config.yaml
n_layer: 11
d_model: 160
n_experts: 32
experts_per_token: 2
d_expert: 96
d_shared_expert: 0
activation: "clamped_swiglu"
moe_layers: [1, 2, 3, 4, 5, 6, 7, 8, 9, 10]
n_empty_slots: 4
router_score: "sigmoid"
normalize_top_k: true
routed_scale: 1.0
balance_loss: 0.00216
balance_bias: false
router_bias: true
init_std_router: 0.0136
lr_router: 0.000589
n_head: 5
n_kv_head: 1
head_dim: 32
vocab_size: 4903
norm: "rmsnorm"
norm_place: "pre"
norm_eps: 1e-05
positions: "rope"
rope_base: 10000.0
rope_fraction: 0.75
qk_norm: false
attn_scale: 0.177
tie_embeddings: false
parallel_block: false
init: "trunc"
init_std_qkv: 0.0397
init_std_o: 0.0
init_std_up: 0.0397
init_std_down: 0.0
optimizer: "adamw"
lr: 0.00155
beta1: 0.95
beta2: 0.99
weight_decay: 0.11
lr_head: 0.00694
grad_clip: 2.0
warmup_steps: 200
schedule: "cos"
final_lr_fraction: 0.03
batch_tokens: 32768
seq_len: 1024
doc_mask: false
train_tokens: 247000000
steps: 7538
dataset: "wikipedia_en"
Below are experts of layer 4 (counted from 0) of a mixture-of-experts language model. Rows are named router (the router's row for the expert), gate (a neuron's input weights, with its number), up (a neuron's input weights, with its number), down (a neuron's output weights, with its number) and show model dimensions 0-159. Each number is 128 + 32 x the weight over its row's rms, rounded and kept within 0 to 255.
Before each expert's rows: "comes after" lists some tokens at least twice as common just before its tokens as in all text; "raises" lists some tokens whose logits its average output raises strongly, later layers aside. This comes from a sample of Wikipedia text that the model never trained on. Tokens count by the router's weight.

# expert 12
comes after: "1", "2", " (", " l", " L", " Born"
raises: "abeth", "ible", "icated", "ibility"
router [121  88 171 139 144 131 116 144 145 108 101 125 145  74 138 195 121 149 172 120 106  81 138 141 170 110  65 172 174 121 132 164  92 127 187  99 108 119 134 127  90 151 107 126 137 148  77 129 192 152 144 162 102 162 115 119  53 132 185 172 131 173  76 120 117 113 117 135 126 127 131 118 113 124 153 108  72 116 120  89 105 110 116 151 123 135  36 150  96  99 144  93 149 103  95 127 218  86 177 152 149  86 172 173  97 130 109 111 192 169  90  89 139 189 126 104 100 114  64 130 118 106 187 151 173 148  56 160 135 120 148 177 136 114 131 125 162 115  99 142 143  61  98 137 154 153 122 104 121 131 158 144 159 106 160 119 142 188 150 173]
gate8 [128  90 192 114 108 151 103  85 143 168 127 100 131  90  95 102 144 152  76 199  67 119 118 108 109 117  51  79 147 107 122 161  99 135 161  63 137 156 120 122 117 160  82 126 150 113 164 153 109 185 145 146 152 170 119 156 152 128  94 127  81 153  74  89 108 120 128 117 155 142 181 105 157  64 165  63 157 143 128 173 125 139 174  69 121 143 129  81  78 103 126  73 136 123  80 118 162 154  99 183 186 145 156 125 165 180  85 175 170 125 117 134  71  94 166 138  91 155 125 118 112 129 164 215  99 127 118 130 134  94  98 105 156 144 157 113 105 166 130 155 102 146 125 111 122 114  87 146  88 116 186  95 165 123 148 111 150 173 129 109]
up8 [145  95 117 151  98 127  67 170 202 138  98 141 149 166 134  89 113 144 121 201 144 129  98 129 174  88 100 123 100 181 124  99 115 132 130  88 190 124 184  94 147  97 147  88 149 123  94 155 147 154 160 149 217 150 132 113 108 181 171 130  90 142 160 120 155 123 153  69 139 130 165 100 125 121 162  84  91 118  84 140  83 132  83  57 146 119 119 137 108 136 139  75 145  66 136  80  83 132 116 131 106 141 121 120 108 171  92 164 137 134 123 158 156 182 111 136  84  91  69 157 122 122 151 134 130 169  56 176  60  84 114 123  70 117 151 117 141 140 144 143 176 189 176 141 111 138 151 105 146 122 159 156 130 109 129 116 136 136 194  83]
down8 [114 151 103  69 142 142 124  54 119 211 125 163 104 175 130 136 136  78  58 138 147 112 115 115 162 128 114 134 162 164 128  71 122 117 160  79 101 112 152 108 124  97  55  87 159 103 143  82 119 118  88 150 108 140 174 129 148 113 102 123  96  98 127 129 176 115 100  68 105 216 143 148 174 126 134 126 141 141 140 102 153 144 112 127 136 125 188 171 160 163 154 136 158 140 193  97 193 126 103 127 125 100 147 175  87  94 108 178 161 132 131 185 172 188 114 169 133 128 183  86 119  72 168 157 104  88 155 135 188 125  91 160 188  98 124 101 100 159 176 120 185 122 120 127 137 133 113 142 120 126  82 126 129  99 143 100 166 156 145 164]

# expert 17
comes after: ",", ":", " the", " of", "-", " K"
raises: "ment", "ber", "ther", "nd", "bon"
router [107 118 123 116 104 111 102 138 162 161 112  84 132  90 101 115 176 126 140 126 104 110 109  90 178 109  99 152 141 121 127 111 144 111  81  94 149 121 160  86 150 126 114 176  91 114  72 127  98 109 140  80 214 125 136 134 159 147 167 133  68 152 125 120 124 125  74 122 165  78 130 176 122 117 132  80  71 126 166 145 151  85 134 152 122  88 167 126 171 145 147 128 145  59 163 143 149 139 154 148  90 172 167  92  95 154 143 147 221 190 155  86 134  87 132 192  94 127  80 106 177  96 140 123 123 117 100 119 152  50 117 134 153 119 134 125 165 180 148 163 138 137 120 100 134  48 126 112 135 185 150  93 150 204 178 149  77 132 162 167]
gate9 [116 108  77 138 154 118 124 130 122  96 172 173 181  88 120  78  90 112 176 164 101  91 139 120  94 116  85 146 108 121  91  91 134 130 155 119 171 158 169 122 127 137 177  97  98 137 110 127  80 122 170 119 127 189 142 114 100 121 120  65 117 169 146 200 123 107 119 140  97 117 129  55 200  80  51 129 169 114 168 130 181 130 135 118 190 157 148 161 122 125 119 155 125 140 155 138 171 118 120 109 181  93 149  96  98  64  91 101  83 151 150 143 142 133 114 157  92 140  83  37 139 107 119 123 156  64  93 173  78 137 173 161 118 103 185 131 131 101 160  80 120 130  82 103 119 148 162  65 117 127  98 137 115 121 137 167 140 125 172 109]
up9 [164 161 125 138 178  76  80 120 105 108 160 165 168  84 150 114  94 100 104 110 141  70 138 133 142 144 114 117  39 103 150 135 160 146 115 119 113  71 156 106  96 187 145 135 127 133 100 166 119  60 162  83 148 154  79 126 129 177 171  71 175 130 100 107 125 119 111 121 102 111 104 110  85 119  84 139 183  79 121 114 125 115  91  51 210  75 130 147  60 137 135 159 188 116  87 162 156  92 101 190 168  91 141 153 120 159 130 106 110 135 151 129 162 112 106 151 132 120  83  85  90 145 151 130 175 150  85 150  99  92 139 119 144 129 127  99 129 106 139 110  97 142  96 147 124 141 174 106  76 145  84 104 123 126 151 199 153 148 191 114]
down9 [ 99 143 124  94  80 107 121 156 119  63  90 133 160 109 161 145 166 148 159 175 140 118 144  85  72 153 110 180 116  55 147 116 188 119  49 165 165 111 111 154 117 130 102 160 172 111 191 167 133 155 130 130 116 162 162  93 136 164 166 157 115 156 102 129 170 122 110 162 160 136 167 136 132 125 112 112  86 157 133  96 153 190  93 199 149 150 104 130 169 162 137 155 137  94 160 112 150 171 125 123 151 116 150 157 119 153  51 137 146 133 138 165 135  86  81  98 102 142  84 144  82 139  72 120 145 133 125 101 201 178  80 117 150  99 148 163 140 115 124 103 140 141 126  82 197 117 141 179 127 143 102  88 166  54 138 110 164 107 164 187]

# expert 24
comes after: " ", "–", "1", "0", "2", "."
raises: ".", "and", "th"
router [169 136 157 177 194 119 106  91 160 100  63 117 142 103 122 139 156 159  98 172 132 104 142 144 104 129  83 130 137 182 165 116 190 118 170  72  65 113 161 117 111 115 128 206 123 155  86 150 150 133 101 108 146 157 172 118 108 198 105  81 124 134  88 126  82 140 132 115 163 112  71 124 139  56 152  84 132 126 133 152  95 116  89 138 208 125  83  98  76 186 135 102 132 129  98 101 136 179 173  98 147 145 161 105 160 143 146 161 153  83 102 126 126 163  98 153 112 116 137 132 111 102 109 227 136  95  47 188 121 147 143 185 122 124 132 123 100 160 134 132 110 141 138 152 150 107 153 188 149 124 119 129 167 150 143 145 114  98 148 169]
gate12 [165 157 189 211 155 120 118  69 135 120 130 144  71  96  95 127 173 135 136 162 146 113 138 158 148 123  87 158 122 146  97 100 163 113 131 108  57  96 140 108 122 117 147  74  50  72 125 169 115 118 153  90 140  99  60 112  95  96  70  87 141 169 159 105  85 116 104 128 126 132 149 108 114  74  68  98 140 100  67 154 122 123 122 122 115 140 165 169 133 185 111  46 185 124  72 101 173 161 116 159 136 169 132 110  81 144 114  66 118 123 112  76 118 141 106  89 137 110  98  49 160 156  97 113 109 161 111 120 111 144 169  90 170 126 169 130 106 154 108 126 127 155 118 171 116  89 108 140 101 134 110  98  87 148  97 132 114 101 154 167]
up12 [147 197 133 148 119 137 167  69 134  92  48 123  61 106 144 127 165  85 136 128 138 187 116 144 193 180 185 192 156  72 110 136 148 132  88  87 129  81 109 120 107 133 146  70 129 134 107 144 138 207 123  93 114 154  85 135 146 110 161 122 149 128 148 105 122 106  85 127 119 108  89  68  91 159 125 117  91 151 130  85 131 125  92  91  93 137 172 144 214 153  93 138 142 142 128 171 133 184  97 135 113 203 103 133 106  96 113 106 125 129  82  48 114 141  96  81 107 111  91 136 150 137  70  95 105 127 145 189  99 161 177 128 119 127 124 126 119 127  72  95 121 127 143  94 126 125 115 141  98  69 179 136 125 147 118 144 118 114 127 174]
down12 [163 101 120 139 129 131 111  65 143  43  76  80 132 142 174 116  92 139 133 124 149 160 112 122 139 136 134 167 109  94 162 171  67  91 128 174 130 151 112 176 135 113 112  91  61 129 136 106 101 109 118 163  56 130 157 172 133 136 133 181 141 143 138  94 178 151 140 138 138 116 134  89  84 132 149 132 131 167 116 149 119 145 128 111 131  86 128 138 148  54 134 159 154 148  68  98 118  90  99 100 186 140 189 133 168 120  67 123 197 155 122 126  77 109  83 105 132 129 115 113 115 169 167  98 108 127 119  76 160  62 139 170  85 145 116 194 170  99  58 139 102 163 167 115  93 161 115 140 105 116 144 184 134 185 121  89 184 108  96 120]

# expert 11
comes after: " ", "2", "1", " (", "0", "–"
raises: "4", "'", "1", "9", "0", "3"
router [101 130 139 111  66 116 132  62 113  97 118 157 108 124 160 138 132  91 112 118 122 134 149 183 114 145  38  70 131 165 122 130 108  90 137  89 129 112 152  96 121 137 164 109 147 141 174 128 184 138 141 159 153 142 114 158 129 173 164 171 143 162 108 145 147 133 139 142  83 120 105 202 138  92 108  40  80  84 134 166 108 161 141 118 132 156 106  99 100 115 140  92  91 142  57 126 123 155 104 149 111 174 100 156 143 190 152 108 160 112 138 114 186 159 138 146 117 123  86 170 126 141 155 185 151 114  20 113 176 133 124  76 158 114 106 131 141 137 149 190 164 154  77 116 126 146  64 144 105 122 133 130 103 124 172 171 145 195 133 189]
gate8 [135 121 144 150  74 180  99  74 139 127 128 135 132 156 118  93 133 108 175 140 122 137 137  85 131 156 114  97 100 111 108 114 205 135 122 153 172 162 114 146 125 201 120 175 123 158  87 135 161 120 152 162  95 116  73 170 159  90 107 135 123 144 111 147 122 171  95  76 151 144 135 103 154 157 161  73 140 169 128 161 180 103  90 164 144 125 163 205 107 138 135 216 108 116 179 148  72 120 150 152  58 130 142 124 124  95 151 112 114 117 173 136 113 120 118 235 116 103 156  90 164 170 150 141 161 144  96 132 177 130 115 122 106 154 162 123 195 137 184 132 170 121 186 140 103 146 145 167 176 122 119 130 104 115 160 100 132 162 186 187]
up8 [132 177  66 135 145 122 138 170 111 147 178 127 158 140 137 109 144  89 136  87 180 116  74 113 130  82 126 139 136 110 119 167 184 133 114  95  91 135 192  81 190 118 102 148  39  88 130 122  98  71 115 155 149 119 107 153  86  87 215 142 107 130 138 113 153  97  95 123 100 103  98 139 109 178  91 164 133  96  85  98 154 146  76 137 151 143 124 122 150 142 144 119 188 150  68 160 142 142 122 146 126 158 152 168  60  88 170 156 106 170 106 142 135 119 122 110 118 128 113 150  72 135  87  81 154 108 138 184 111 140 147 197 122  78 143 124 116  82  69 103 200 133  84 161 188 137 154 104 154 139 109  98 124 147  86 139 104  88 116 125]
down8 [121 155  40 161 119 151  82 102 108 157 104 132 158 104  79 137 172  78 183  99 130 130 136 149 118  77 117 130 134 160 105 148 125 110  60 137 120 144 112 114 141 109  88 203 116 163 137 147 200 147  89 103 150 117 164  73 160 110 145 131 102 103 162 171 112  64  67 166 113 154 161 167 131 115 146 119 154 145 153  95 156 146 117  87  69 130 158 123 128 133 117 142 124 178 170 147 129 161 107 173  95 147 141 148 155 116 180 211 142 134 143 131 138 159 137 106  70 136 140 125 108 152  56 123 189 141 114  81 130  97  99 104  85 123 120 199 104 127 138 112 158 162 140 147 113  97  97 116  96  78 111 182 153  99 142 168  59  77 174 137]